python train.py --n_layer=20 --d_model=192 --n_experts=64 --experts_per_token=4 --d_expert=80 --d_shared_expert=320 --activation="squared_relu" --moe_layers=[2, 3, 4, 5, 6, 7, 8, 9, 10, 11, 12, 13, 14, 15, 16, 17, 18, 19] --router_score="sigmoid" --normalize_top_k=true --routed_scale=2.5 --balance_loss=0.00104 --balance_bias=true --router_cosine_scale=10.0 --n_groups=4 --groups_per_token=3 --init_std_router=0.0101 --lr_router=0.000287 --vocab_size=16384 --norm="rmsnorm" --norm_eps=1e-06 --tie_embeddings="early" --optimizer="soap_variant" --lr=0.00512 --beta1=0.95 --beta2=0.95 --batch_tokens=[16384, 32768] --seq_len=512 --train_tokens=235900000 --steps=9741 --dataset="wikipedia_en"
Below are experts of layer 7 (counted from 0) of a mixture-of-experts language model. Rows are named router (the router's row for the expert), up (a neuron's input weights, with its number) and show model dimensions 0-191. Each number is 128 + 24 x the weight over its row's rms, rounded and kept within 0 to 255. Numbers have three digits each.
After each expert's rows: a language model's description of what the expert responds to. This comes from a sample of Wikipedia text that the model never trained on.

# expert 5
router:152094112107139124132124154141133129127129106124132107127110096127115098157101122108145180130131110175138185165112140118126124152120135170131100093103120118137105126140126144106135090134161117127110143141095119128131101121117122104098135097092127154155104112133162126123129121134137156098120093162208133121105118097179115118125128104117132134157131114122120149103133165113155076099110151146218143133114118097126123117090137132107134116181103117153129150163086158135129215114128140156172138134126140097081136100142117139150051127142121116125151117096105122135117118126110142133
up1:092102141115152090110135109164183116122141088114134136136123119136144142091150140142155110110139109163162120138117125140182109098114107124167112155166124109153128128101112126116152115111155127100104137142135142103115152137143118088120154112110160074137080062116173114127084132096135117094150112169133118142121102133174111153129162110104143140114115123121121098154126101157114141079116166138114128094125124079107137111152137140129170170111107139177123096129125100129090171130125085111128150106142119131081118157133043113126121146119130162137123082099122119111128105132145149131
Auxiliary and linking verbs and sentence adverbs after a subject pronoun or noun, such as was, has, can also, not.

# expert 61
router:124117141157094123132158167143144144098088141119106088125156105162157111131128060116081134123152180160109199133159150131096161124174090144142153117095116091142100131137123089141131127158153131130170123155147145111118131106152138134127126123068138130167150135117149149172142087110145099166169137134145127129110131156129080140128092101136117127147107127111117100150139150139159141136127118155155171137125133112133156092170140140173086156130106113131128122143106142158171120133133125090153128119122145077093146089138110128140105136153115172111139148157132124122105140124142086098
up0:134140104155118107160125152093141167143137117159153090099134118108133114121090061120118130108112120105122139144155164139094149138115129144169109168115110124137147125137126121124157115063124111170116105085135150119149100108119117100085130126107147143138116101106163119158125143150131129128149152139136121099119083131129118175136126099120134108146112155100129119114097154172121146104156117110091161158129143143111114139112089124131116138116134119091101127155172155109129095118160135105139158124111124100101168107082146119189094113156071143145122152074120117158113161102146096054
Nouns and verbs about personal life in biographies and plots, such as wife, father, death, married, sons, hope.

# expert 6
router:118091169149178124135133143161159131131137120092132119111141114143128119102151118136101131116105127135114130133099122153119100118144097141164103088142100152157119074108142121131161138176120139155159100164137081140074133129114110111094157115142147171116156138149152120106142124148155142149145158125135136131165119133146101164109102093091103092159139092121143126129107094113150095121148117132102128115094142095103137103112110109132110148100053153128150154169111130154185141082133155119131121150129159119121131115153109163111142139185173173127123156121086163128092130144122081137
up3:111141163151137111180122153133139128146138137112126142098123113094165125111167144132105108123138114126127172152114151118115162131126150141160104097128166118162151114109174080164126120139075143168108102163087120184117170161133145141130202120137140137103127129143129142093123134103105101102133136126120140164133125124160113106108120123124128111128143119161163162112122164072177111084149104068124151144125131130107171133158108141136182130106128114159135129151102129150110116074127151102119106129135130078095097110129111159116154080150155116120117112113135097126160127145140098132
Word-final suffixes and whole nouns for activities or systems, such as -ation, -ment, -ing, -ership, operations, development, support.

# expert 44
router:163148090098145129152120135147182100109112133137114143157125139104141109139123145083134117080142115146120158161117165131144101140107082169125147089109121142088112138094155150108145134146139119138132119129156119102084140106125165092067143137044138140156134101123158148072124142117100102135151159113158157115112143138123099167130145128112101133134112104160123105087158170134143132119148147141136168129117157132067175081122144137133129167134111113131119177127099131130122151120145144109129081113109164108105127137141113104147121134159120142113128107183147157125084106149121127131
up23:133128145072076128120166069145125141119138144142096108136131082109107130165109089072107165160065118143155137106153190141139116132141103116115105121143095145149151133144140122136129114138161137101137081124103149118137149116180118086141129118091115122101150114146158136096114125181127068096116108139123135108133154130123127126133138118105132110148100153131086117074094152133122119149151129120160107106123181138164137119135176138150108133129112139123128152125148137132145142129188136157135130140112170160133149180130108103121148139153124103106151141131146120093065133121117111128
Prepositions, auxiliaries and narrative verbs in running prose after commas or "and", e.g. as, became, began, suffered, took.

# expert 13
router:139109136129128129168146109144110117092154123123132100115140118136137128137154099086154114117158119141150140165160135165102140109148149120091120096130101164116157088144141145161135146120145118156159120128156136133099121114144135102080157127088144156132110151155157135092091112105132173119094106172129131082144162120143089168127110106149144131197102094169179116139146144143135125110134147153122150167138149105083127140163129147146102149168141130141109097114034145144138126096156139132128145111122148071106101124143155109131157170151106131122091132114125147127135144169112124132
up4:133125143152154067150154113157082138112122106164111116130120099064117144125150080123159092140134146101147115133107134097102119124124118116112117121111099141124136089104086124164153072125149092142162127109157162135135122120138175134103100147125120125138122129131142149197108096083117134092127150166107129128104146136142148061119081169169108147077125130112137109110163150151110096149113129142092138115139157101133132118151082135156106153106138094123111135097097119125123115123164124132155119120150161119074114123116137146135133125125104134140085142111131142075148149094123170138
Pipe symbols opening wiki table rows, header separators, list dashes, and sentence-initial words like The, In, After, Since.

# expert 29
router:177116127123147122132133137157128091052102148129081137133144142134115146159148150144133134144150150121142117102061127146123136135128120156159186092131115121083105106119092153099131125146145124133171153145133090116104124113164114152114129146087123101143147121092142138139120127172115163146121126135170133133139116149144091099060135098156131090157118131118135158146130137104157136088109136146149132153116135104110095079133117102110118148129124114136161134118080143131171157075142114146132105101112145068118156092159116107137150170130099177140140155102106102104108131113120137146
up0:101107076169158144121143138127146097114138102123100168134111173124147117131074131137161150120141138091121097137117120149152128135080146177166125096098098149143130140123136101132118112113148146172146091132109106136133124190126131114157126127136150133142136159091126128109106112171127115110131102113149156104116134081118144132141121107167122115094095110143098133146080096148106131098114144132080097125141117160113166097106152131094125146150097090116111110149103149156085166150132066183148101109111167097135129116102113142119129198108129132121108132111144143128132129158102160139
Numerals in dates, tables, statistics and measurements, such as 21 October, 3,254, 40 mm, and decimal digits.

# expert 34
router:169118151171161122122151124142149121108150105118131098134106114107095151131148100052101137102142110145104172120099132143084152121122162179144100120169121120083115126152105149066172135130142117129128124144162093097125063070107144121155162116101143137145126122131179152135150154107113126135141059127173141121145109120122093139127105113140148124133101130167103146148116147126127096127159149142151115120136148088110143102141118107152138126124117093152141131132101132103145175116141108134140114147079145090108119127116138147148077109123110163145120137113079116098115119163135128118
up0:132135141188121160085130161169162120137102158146164089090187103169126135161085103108089115128144122114183119141150105139141139094119108129139152146129136138145076135115113146158138143131121116159114168129113129109160086105115120108123115130144112155140115108093116080148141129133140135145123081116143156162093148148106110147101086117140133116131144194148119138116109158120130128089123107144138149111118152127132123162130156119169149122094126086125108092160129178125101157156126078167120126169153132164135125081139134166116122124149120154106132163101132134163155112096124133139
Subject pronouns, possessives, relatives and copulas in running narrative prose, such as he, she, his, which, was, is.

# expert 48
router:131126145100145125158101124128186089094127145168162116096111083064140101155160125126107122132161121195133137159117140141147120104166116161132141117111102164150148135151133148148153138158164135118168092126148140115118118065135129139100108121087138128128140159103102158140123102129132131100147111139165135117124137127150110127132159133163140118160136094172109139123163135088121138112158129193114170139138164114115166091111167131175133171149127103129125155111090157117096135087147112121142141095113171100119134143139104127139112134162133135133109150164096146099105110155130139103
up0:140094106159134126153110168167179092104151077131109102156091131148133137097115092151122116086130135124135140167126148148137120135130108105121132113128099133133147134144114117106141145128139174094149075134130093104114155069118121148139100135094114103127131123100142136114113156149133132157128141136160147123147172149078089120139125105136118108143121142114112114172184152143144116160152114144109127158108154132115116100106136126100113128104146149120165192112051117189148147109134106180133104158074151109125126120139112123143066129150095134112128099128116120115106111102160125127
Prepositions and conjunctions starting clauses, especially time words like after, during, until, when, before, plus on, by, with.

# expert 12
router:138092118151126135126122138160157115106137099128096147110122095135145134164157141144111119106145126164128138122118131175142146104145090155129138083152142146162128116146128114140104098114123165142114133128137143131134111114112128093130159105096067155162109138142107122146133127155091153100130091130181146118114145141121088127144096119144172089128102124162108103138149138141166130122159133194166166112126145124069147129148142106134157168159093113080129130107127165123159146175147141130149170098136192095135139111101149151193110153135109156121123111129150154134120096182119137136
up0:129128159120156148141141173128131092073086111088107092120120156135134111125122150152124141110100127108113121141107110124154117141146167175123115071141131102107105114110138121145122130153139079108126124086121062148129105114146128129123165116119107177104159104171178167124167090106112167129132111134122125129120083124118092146092123122125135103173133095111121098138104118105152115110128130127096132133074100073114106127091100142121142113128158100134144174126082126118150113118114132139127140128103153104099109119087138110111146153133138200153081118145094108110167126143134121107
Commas, colons, dashes and degree or prime marks between numbers in tables, scores, date ranges and coordinates, such as 12–1 or 4:32.

# expert 17
router:142089146162129158151164150132143122106112150128099162149103101127161156108156156110111151114164105104121130127135136146136117100182171174146156106159106118130117140143130141118130131102132129143165148120140122124101110101119166084129101132093147146152118113122152169137113099169107163137106150119128140120117145158101102120114078095160150120130133139158126088120093134082154116141134097131206156111103176094134148129111131111155114168153129146118156091182116152131131143130137144134172099120101144139113134148155081143124146172095142137121110126133103167104148145122176078099
up1:151147154138180135136160145158087146108126168133137153116135167185144141127126180098139084123148121135158144105104121164098129093132109121141103114158169127151127132138155177160164153091133151171136148143163154090130138092162118078108086132139074141177115127132123116151147102150105148135138085121092137088141109138144080130131117101144149129151108117134102107157142146118117135108127138123175130127137122141181095110118165109151151126160151152148143119146122129159144114123138152136153126143098112137170117111136087147090133169095131099106129146134117180161129135125167107127
Proper-name words and word endings for cities, countries, universities and people, such as New York, Newark, Edinburgh, David, Smith.

# expert 23
router:150121135121107142119117122157147101141137104152090123145109095126123106146112120098119110128141137119132144148119131127112142094134129111098135088139146134077124114117143101127134144117116134143107139132118118080091147135148165098123139170095114135127109098139187174118106153164156140148127113110168177165082140171159086132128114146163144105184093115135129108173141168153143144135131131161135125145075137142079141095128151087096111156085096116140195142138119148145140109103125156090159151148136165074122101135127104128147148166148127143171144144103131165123112126169155109143
up0:096108181121139113125117061132112064120094143123105172150139140095131131167134113134108131161125123122135120154135133117106134145144114119172124115102117136141106134141127100100125141118158157184111131123088162147090154132149115137108120169140128126124136184156149160147143154122129069117121133117114151139116126121126114139107144112113166150116101146103133137132140121142115069134073140135145130143110091162122095098142102127112093150165162156117118155125124148168129110113170120135101066141112146114169090143115153086137120088148177159124127166142117145163144146144126075165
First token after a line break or table pipe, such as He opening a sentence, country codes like USA or ITA, and table dividers.

# expert 3
router:128125119102170123133090134170128112125124114098062119150141123148120131138147117150145155123140179129157130141081114153126107129157063133101147107119110095120080113118107140109135133139111167136124098145115115093077131109141134126129113141143120119144157115139134206137157127180110126135110086135118139136120138132137089135083133103126119126150138126117116131119122141097201100142139126135168141103153136114102161131129126129155112139148091102148174157171101105139116153100170139125142094097109153081127162120120126107145111168116154143165118112096139118076065160097122137111
up0:124136163177134142108086152149191111111130130105144111148165071158131132140159131134128115140078101138114174100102110124163137133108091183146110093095120130172142107166150180143125131133130110127107112141147129117133101166122134055102114079083135163119150126126156125092100172141124167148139120141141150086115125151134094135109127146135144130133104121121143169117141111148131121122162139123125131122126126118126130145125159111185108137159108175122152116117114151122134108141154130125146150138121163101071136116147134139129095125109125170137135127158064137126143152184150106110
Numbers and empty space tokens inside wiki table cells and score lists, such as 37, 42, 3–1, plus scattered word fragments.

# expert 25
router:163109103142125126130113145127167106094104142125134139120111084122122071115112136106119138095142166148107083133122122151098177125124158119159116104104110170120143086139143137134152128192135122173216101125136086118111089127132159109119106158111114142151138108136136150137097122154130155118116091119087147079141161129137130161121134081143110089125134097180145129152138144085167107132116104157139159088149134124093142085133143090142110143139112116173147173117093127133094122116119123115135109124091133125118136113151112106173116138122101138182127144105144143111121120127132164129
up0:140125131136131109139140127134084171134156148153107097139093123095078109122094103105157128169143139167132149132154073175098124099110166097101150114163150107152124151121128132127168129134116139133153163165172148107147115122117113158147110152141140110117124108122122138138120136172121133176119110092106140138149134105109148115111132165189147133171150172158133142114140124141075110124147161114131141098084107138150098072134130135118096130108113135148161132125136129101144168087142086104085156124126120122125179077161137087133103123131107124104140098180115115144110110125165121122
Prepositions following a noun or verb in running prose, before the or his, such as in, of, on, during, between.

# expert 10
router:112097156125157127119102185147137096100118116120122077172140127129125096133161102117118140127114086140115157174094137170101136128144126124213111129132105150152120087101136133118178116159144112143169111128119104126101092141145123123120113113119139136133138080120127166154122114145119137168112124129136145148103116134146090159134095131156149105141137108120144141132140129099107110125168074156122160063091102116152150077113137100133096117100093125121197111142122122150144129123128137105165128124112131104100144112127129115119109144133084129110110123126081178106138124149162107076
up0:122166143058144106111118138120140120125138109173123155126118078135123085112120118141130120114119108111140113101150078150130134116097131152151136140153130100135137091108127087129109142120088105144173157200119148110112103100107118057086143138136111161136103150113132126109124163167108128189122113143130129133124122128119119075093100136127095111089127136199133134104179095151141104157138108121142135141152126149132099100132121099128129156093114121161141136156113097116121161088121108108145127128134127115133086105132097130120153117159143108093120145113130159170093111127138166080
Common nouns for institutions, groups and roles, usually after the or of, such as government, school, minister, party, Division.

# expert 40
router:163132096113158147113160138129115149085151135121115121119140134122131135102145089109120133135099175173111144115106160122119110100127132136139105123160110132126106126135113148113156139119146145154093089133136094133102100143122154112148104107116128157122089109156131136140107154184125142075123076114165161118146088115127095129120136087126141127165123117101138121145174167117155103109131146155145150126139111102072136126126126140161104144160129106133110110129090129115154122129196100109136154100133161161111155108172106129194147182126131155162108155173103144138112158168187134105
up0:106107154113145122166153085097130130095140123098106122134169154127098146150140087142079105157137185095140162145150125144106110129115137122118133142098096089104104121077131113103133116153102148121115066079104115085135057174151155126151142150143106168145152104147124135103112105132107154089124106141147169152134123118141136118133159128186083131138163163105136091107151110110139099103105118135096168119117133148141136122105063132097174153098129121153155147126127131128122131130147117114140133097144121122143103155103127115117122111128130176137135158102109165139149107142136142146
Opening parentheses and quotation marks starting asides, abbreviations, birth years or ages, plus math markup such as ^{ and _{.

# expert 26
router:149109132147121144111116133184146067082105101107129165126131105119155150184143093111112170127125154144128114137091121137123127127174103121139110107121117143140106107102138118124119138100104087122117115154119123139122152093108153094147181094140116127122129125126150170103114156171143157116172117105188148109138143143138116096117121104130153108140075107154143141151116108096101117119150147133142145127078117120067175118137129116160103145134109120123134138166128133128146122140096143114168081132108125117111148136106126129137111201114100151167132112117115157111107136093192110083
up0:122127131166114167134135130161130117104127125123121153146112095111133114117171157128108130118159105187114149151104158129103121106122138120085123067093154148133142140116152148095148100086148139172156098139142083117121113126170088135097145165084135112171096124121174136108155120082117191128110102143139122131104174156119081128135119129126139149152138098161132147137128125094113144121156146163182156114144154101096139107128132151132106138130114090124137158121103120130168126123114149165148140100105165109124145181149093125126132135096146122186125088128130111115093124131153088140
Uppercase letter pieces inside acronyms, codes and formulas, e.g. T-N-P, Co, 28S, road numbers like R709, NQ.

# expert 55
router:132091091149147144143080136185162126089126071116172144117110134110126129107131113150129119106153157119126102106117102127121133106134120124117148100116134113119161077098164125139168113142108119163166119113162124128123129124130127151061128116118159166125096120118133131083109139161148149112107121169122157122136123140108103145101126058132182123163109115152118108132150141088120152069144137177124169108120151121063126093129135135119129168129119146179120129114077159129123139143132123150152111147127151099065135128126139133176119123146142135128094156166112144117106133126128149113
up0:149091120169117105151151118154122100127119161133117199117130117114136110096178095102157146118166146091129146137130125130144112092117137124130111137116138098164157156134134118108134105105127092164140126125147171122145137159133154146071140092100116146166136074118087110126112127112117130092104121108167127097112140142136136142120123126122164131126144183137110123132090165142171128123100138125110156135157128135154134112113120089100083178115094141183098102153152140136076094147138132132122138183119148121107153164116137130130157134113101151151094169117103126114149151160151190129
Function words in location descriptions, such as known as, near, from, at, the, and Country: or Coordinates fields.

# expert 2
router:173104157148124132136085146155149088142129129102122109137104144130128124119141107110099102130162112154150128135122119092125124114120111135159140079119112130163173109142183081117134095123143128135142137138137118107072118104118131079107134150076098124130128090112130163115137114156126146140160100151160115118166128115144107081125125122128101105157139104139131152127159141098153144098141111161164116107103139141097144090154128110110116148119148105157174118151081132101141134169137098127121105118099209129119172150134082128139095162157128179170107112099107118096133149122158085123
up4:152126120125108097147127120110130098086165111126131136113113098141099150134116142138098129159133133068154076086102170090171149102108113128173098124127126141155114132166139082164152098159148115138164132103083107117102103141173121109142113111112177129148118120134095136111107124122133100115095110101175136134126164108141131140125145122125142114066142108136181103099142146139150167062134126140091124154110108140072136138109124172124106108138136136160104163124103107147141162123136125142111127095099180109117101142095107126122101111146104094101126088111123091130139151126126133112
Line breaks that open a table row, list item or caption line, e.g. after |---|---|, "Boards:", or map captions.

# expert 24
router:126069140109133140148116143126139121105134140092143138133086096120114149124100143150097138102105121147151159161110115145102163106120110182153102091144156161142095069110147098090100127104165114121110138110121115115112136130134147133151113110110126174170128109125147160143119161126102152088151151100148144117114121161129124171125088128169149142152109120176151112130129147064127125079154130148151158125126154150117128147090154125119140158180155112119196152111086120138135149128146171111144116111137168134120155140163114171149103158123158126136122094106106159146116152090127120121
up0:140136088117134151131121125159130149131130126106117092072104113127149139127122161168151136128134103146120093131112088145132068164121142143134119094132091129124114094146075164117134082105109200079124116120113109123137114156126127124095153104140134127125099097115134151145170100107137142169120182081097171144130113129144121120168138137120105136136112110136123121143131107097121114089159110138115123144093130090098086183118109159136108153101153134119163140102097121124152103132127125129153127129130141116093155112119138090106174121117177104146132078143126151089154083110128081158
Commas and conjunctions joining items or clauses, mostly "and", also "but", "or", "&", "while", "),".

# expert 54
router:140094122164135147156132141168128135100105112086148133124114075103131108167158139083121183089094164119134103144149158158096121149154129103130147109088119110132126099162156142148111106135150088143187101112139079150070099132159119121141147155098109134151106134129123164143069102126146182107128102129109146134091143123123115135125104138133132088128136104177152104120147118110162121112115107123150154107086140102112130086129190103137109123136105108161150133148081141144118108125107132144148110122128152126130168149116148112174128145143145153176108127121137108112126148129171132120
up3:161104108162123168150140139140107111093166134128137101131143131100111145098086159116119132153129112141123141146131094123117107145168125135139082106105114112106129089154141092101101125146081164152127114149108126140114150123145086153133089083133112062134129179153135144149104159151147104115195110122124135090119146140133138127104141130148138140123109132127115149121075155108136064107118136128115140105092125159182141132129162143160123138118147084117178119088118144135112139078164077166104117119129139132121109122116160126148133126139074140139107105125134103116165168121100136175
Function words inside noun phrases and titles, chiefly "of" and "the", as in "makeup of the area", "Place of birth", "Album Of The Week".

# expert 8
router:132102142139142155160118187126157110133162117097134119135098139102114091138119139077101127118138125136170133135085144135104141135104090096150152073101137142150151124154152107136112131148140131147110123082152120100122091128116150149110136129099109147124144124112148170087120154137099166131126115121137145127139095142109089130133145119156135125176125113135123096143150118148162106088107075124139143107126179122123105094120117118126113158157126136124123068127073130132139181115137150135146114132145195144091122126115114153130131163139127155184072154116119136108071143152184092136
up0:114115134100147160127083097117207104112122131117106103093115113132134161117136132096121148130127130175100135147168143127138129117135141186127139108110093104151108118146142124159113125110135146184117118134118137133093102085136111113100169112083068143114095150144156139115124129161124155122132188133122130110165144121174064168126120153158087124151157111173119113130113196117122138125148085171143157132119132150115122125165148104112124177152131111167124102165124107119157138161154150121111112126118144126105145142133156098116118162121082140123132114144120132125101137171127124128
Line breaks right after a "= Title =" line or before "==Section==", plus heading equals signs and sentence-ending periods in prose.

# expert 58
router:127101129123157115116141141116162113065056123112104135094166114145107114167133105135087158127127117126146128123099148171114117154159131146138119106120120112137101108121097139124156122112119157177183125153125122141085123118139134091125093141108109138144112113125130173106116146164104154146142147145106128081117123093146109112113114098132101095152135140166136129099157141142128133113126182157153125105151117119100123108154127141132174151111121154107142136168099133110154178102160130146124108151088185039109147117134122140138092146167078151158111119153153126126120140109134111114
up0:142146091117164170119122124130112156110092129138129128121108117102134118124124128112171128122121131136097087129093124095141116194145134159113105142162086149119154136126127128119112086081142135131157114126168085135141145171125096124142179125127125108144084107175143194086142117161119138176120161130107141130147130134135130116115143137129119132101171105141133126167123107068123138090153176157119117125160114143107112128162120140183145144113106126135169165115127092161083153142129152154110141095101121136100138152146110099145168117122138144156069101114157149144104122131142085114
Table pipe separators and small numeric cell values in sports statistics and results tables, such as 0, 1, Pts, Goals.

# expert 41
router:174130141121116131157140136166150083078123110109114104110090120107099134119125115109099170103128121153120112138103153147121157090118151124118117097155092115129117094142134103132184110121127106149184133111141142132123080114102127116084153118044121140124125136099172143106117136150126166114139100132110153121119142116105126115110106116106156100173132117149139121119152117096154117100175146111105110127124144093121157092142094151128102145118123122170111111157075157109147155134155142157150106124107137079107148156150184162133168136125114146130123118150099135150080144169167145141
up0:132098072121138112154145136115130168147131144130152089132147105108110147114119119139090145126168159113150149124150135112157120160086105109134126144117105093115140116173138123120127165144138090143185101089140116123112099117127122100083144138121140087161154166099145086114080144141134119131174096083158113131136166117177153141146151118122168161147104130140157103109116128127140110098136177120104153136102144123109124118140142125148107145136120146097155129149105157126109106126107082134082123156108128106118104129130130147145131127122133146153113091074188098169133185138144191118
Articles, demonstratives and possessive pronouns starting a noun phrase after a preposition, such as the, a, his, its, this.

# expert 22
router:153091151144118144137110166150166118124097148158118122106080130136118136192127104145126119126126124154124125153136128117118142118118126136167133105124109109168178111154147098095171110115151088145151127137135143134093120113142145084109120104102125138138126122137140146142116101122097147142162127113140144117161151125163089115129109125128118148168138143145123163124168170074153118098166146141118117142114115099147135107149131128144157166145135084124149122195101134120127140143146152098156108098067202144124177105152133162140105143148105154152097151149124116102122158086145072094
up4:147124159155116127171118112126125126066135166128176120112100162125095136094099128111146146093108119108100111124133105113167151113164130115103140144102116139147098129164146130142129115156092179090139114133132173095139108140123144118124132112155108134153085126145109176095119116100143078151107140175135141114139110150158124119101102104098130124076096105093167135105107148114109119078154176095106120145167165131122138127100139119124175147134146137114088122136099159150112111122108120117124143159134125118126122125149111157151159151154106093188150109139171079117088151152127148124
Line breaks ending list items, infobox fields and table rows, plus sentence-final periods and connectives such as however, so, due, instead.

# expert 30
router:130139148102128104175131126132136106113144109155158133083100100118124153121139108132092174108135146161147141103050091165123132119128128187127129107116086129122120119128152077115120123135132118111172138095161125101091130096144168135099161146112090125137136112142197152109118125140105150138132116133097153120149096138116112145126113119142144121173107130132166114158150157091136107101111127150132131128145126111143158097144133131121124160117100078133115174121097139109140147136184131163194118107129144084110163148108159126161143132146107116145085135103106179150136145128171148133
up0:143136138133101139138134144141122145102095121195140092109115126121091059160127119156110136096139104098126167151106113123177189105099124163144116124147128165177101144075121096101112110169144121108120151149127114137131102102118122167155129114125137137155148150118141152150107124114175122109154072140152114169147121126142100130155133127112148120088166115072155150142145164097114136120134127165116162133132123126154141125146171117106128124143136125136146128135082120178135123123145126146193123158117113162164170097158146154144107115133143091100130128097130119138127155108163126163
Articles and determiners starting a noun phrase, often after a comma or period, such as a, an, the, this, another, same, new.

# expert 4
router:158127167159108157178128164148175138083137133121102137144133137163111090163156152146141149129112160177139186128144152130118119118127119162147134061073144107147109106123171125140118123082140099131154087160186098138095127114118123106116167146136100150144094156152131111112113166133105150088150124136132172123126161099120113111091148119115125084163132144149130135114129154155134109129121155098140152129149121118084156108096116114080128150106139134141139150113130147136142135117178147126137056144105156118095109117109116123140143151142114146141120146114133145113072126123103130110
up0:127104145141110187153148123166152120122136155084121139148152160149122198151148135171141158154150134104135134130148150104147135120128072114125123118111155131125135148109150092130146127122144128143135113160102108107117126112099058102151139099116146154133088082135126077176089154118128168112085119100152153153162130125110134141114143118129104106116134109118113115120133097119123091091105104142142109100139114149094161183140078118101131107130093105120134127096093139074161148142163169101148107126115107113117170105132132136167141149131134115112178132131139102125147144157147158098
Word pieces that continue a word, mostly adverb and adjective endings, after hyphens, dashes or slashes, such as -ically, -able, -ed, open-source.

# expert 50
router:140131154150144107134131188145154107056110103143130127135085153099162133144104084144117159148108155166132149143087095148128154146134120177156134084141135143151109130141142096144122140145174139111129119137146129127106119086140117092148127104101106192101100115143169138084118123145087105123118113158140135089120132126125110116118122113140099105143103073138125113117142137160117103110165189110186150101137147098102150111133140136101127119127085104120096090106121091136121145107130121111101151121120157089086114135109141108160126152151089152098128158141121148118095130118125148087
up0:128118163113099106104141129158091156084124126112130136117104096118107119098127157142145173135100132176129128136097093126126168137180105144109125145142082127126117093139132088094127125093188091143114131110152105132140119106123122139191150159119141092143141193121129096114126120150094085110104122171140151117097091116133119103122118133102099091128086141165121106143127143155132124134109125122114133128100149110162129126111118091133147125067154104156122134085152122076115145084152132139063135112115149127134111120115173121101117140137149106119163090103137157125131154152137148093
Middle pieces of lowercase words split after an initial letter piece, e.g. p-ne-umonia, pic-nic, he-ct-ares, marg-inalized, plus number fragments.

# expert 15
router:080115148111179138105112165125173104102107148118124134153128173091120144155124099152121149150107136156124172159090099152098120153135101163161123114135089126151135117136147083151166133122146076140108148163151139094103138094162113134084121101128106189116095122104117161160126094122148142102155107159154148110118137128146092148130097100099121141124105106119154082116164133128172094108178141179148133101112118121104108096141148135146116133149130096102147114145110148138164114138126140147145147093131158147162141108126112110170129161137119176119119128149090147121144125135145141093
up0:109158123114188167091150152125130151129174110105161115119121166158133121134141169087125151139146132141119133117132115067134148137115156196144143089125106154130137139160189109126118106126104115148141082105097120114146157113113125114099125131141110117105138152122161149163111125107110125131126095101107150099120135145101140161126166135145117148099138100163162138139144132138133097110095087119153162191115128144103090096161133126170156078087122112140140084147089109128088078136095132147138109120101132125120091162124126109144147166127127155114134137139162124127128135171096145108
Everyday common nouns and early word pieces after articles or consonant fragments, such as film, album, band, car, votes, and slashes in units like km/s.

# expert 0
router:122105123148159109137145154153181105084112114091149118153094114086122146150123150098088125134154111111131138113150164154100173115131106133181129102131096149152101108123160137079135088109146138147143141156125115107108084098110109123144132158121133165139082088092134151169098141153151146152149111132098126115122153116139092108135107115189128122148136121179164082123150168113151095143142108128135155105075154102117118143156117131159138140134127104160151130171143129137163130132123163122152122148113158110127117127160141181125150151137109131118141107143134166122157141140151071089
up1:127113083138166127125131155120116173095143136130177106149172120154159143129119103133131141145143149151129092091161146169118147092095162142132128112146150093116124137089102151130125119134131156131127156099101146092117137099153156120106133157154172166134120163139138136142098166109168178114140121148125054139140151158074105175130142112139141128107115148124101172129098102113139120121133099092121143143146122122139115121120114155119182164095108097143123141156090156125111144148130119116164150111132150128149145125118094089143099141106091133153166110093175133100147153118173130167
Proper nouns for countries, cities, states and organizations, often after "the" or "United", such as USA, England, University, League.

# expert 60
router:161120149151186141171129135169155125133121146125154098140120087178117143154148142149119154124131128151164177159141134137109152109107146162130154114135121178099141110102169135152142107100156127158105119133143131119076146136177164136114117107118152145123107133146116153146110131098173158093124069142101147101124131133168112142143159088089157126124084099154155109110156134096147111134163129123093141158094148117095138140158117142103081164158107140119157127121050144148114139117135149138137113103113157139126120106120134123143120145166106185136144105120141133110107146098145140104
up4:130135123119103121149107101151098118121128163118135136163130152126131109120206195124128121130120122131160140121100106143120159085156086120147155097108148093132125149117155118118154141154164113119075106120122127153132117122123151143144116127126172143119139142127089147131105131137122155128127103131154129120110104136100176156132177172123080087154088160109139139139139198124133151135123073078151165134089148127127126133101139081158139127146149142144177081105081144128113140116136106149138082128120126137126149114143143115115139174105145099117135154174140078156099119106112126133
Line-start hyphens marking infobox or list items, such as "- Binomial name" and "- Last election", plus table pipes and prefixes like inter-.

# expert 52
router:122080135147120121131101189173140080122116135126157129175134102162152137115142124166125110096103136134134124128125135140109139132146112122186095131133086157151108109109120112133138109131158105139174142160113112100119106146144122149125094095142144155134107147178137121147121148175096171122120123129122145124157117119152106175124134132148123111168118101120085129129092146102170070080168140130138150093138135094131144081116116120146123159151097126139173085178114149127174136108127153118163155116133143125104149106103117150124123161140116118126145113146083171135146110099144067114
up0:096129111143108122132121110126148115124162148116123143124116104172148083145108140123070085119120119113117116151104119103125146120101161066159123078174107127128109100155125111186178107113108150150120181122144098099121102112109158111121139109145180126148139163142100113098107129135095134123128120145145135141120097150138143141097168093119120113153141144149120138106151120115092095146174148166122162115159134153155088168118152089132116120139093099103143115132114166101107162132162095084167153123129118077121082139096106144150113126149134095133130133134131119152148171103134112102
Nouns and suffixes closing a noun phrase after an adjective or name, such as history, tradition, Museum, -ology, plus closing parentheses and quotes.

# expert 21
router:126071175112127173117159164147143111101137122081103102113112112094105099117108127147114141119081147154126129142127156123127133093124126163102116091128136165150087085127152114068119116102152139115105126120128126134083128100120128119154109109133111168139087107144131129158125145147122140133147145138150144135131157127119132184092133131124123051147100127120127149091147156110160128104118105118124150144129123098058143133107165115145105155128125122139164110142066123133137179157153153117105102117113143111082148113149129137130102144108149126111080104192101146142108116096115100123
up0:125138159119137135105134153145160131110116093119157178121097136130136137150157103157134125134156142101127149142120137124155141108081145103126126103116096122131116137135129158103120128145153132132106132168162158130150094103120131137193142129155141137110095070174173112094178204138115179111114165152097135135120137118122128162113137147100097144155153100106099167156120109079106102114135113122124143131158126128110152138096112171145117087143110128115133121123133061125123138116115148138155142131131140153064150125146082116102123163100148155098152140077117121081104114100112125115
Commas and coordinating words joining clauses or list items in running prose, mainly ",", and, but, or, with, although.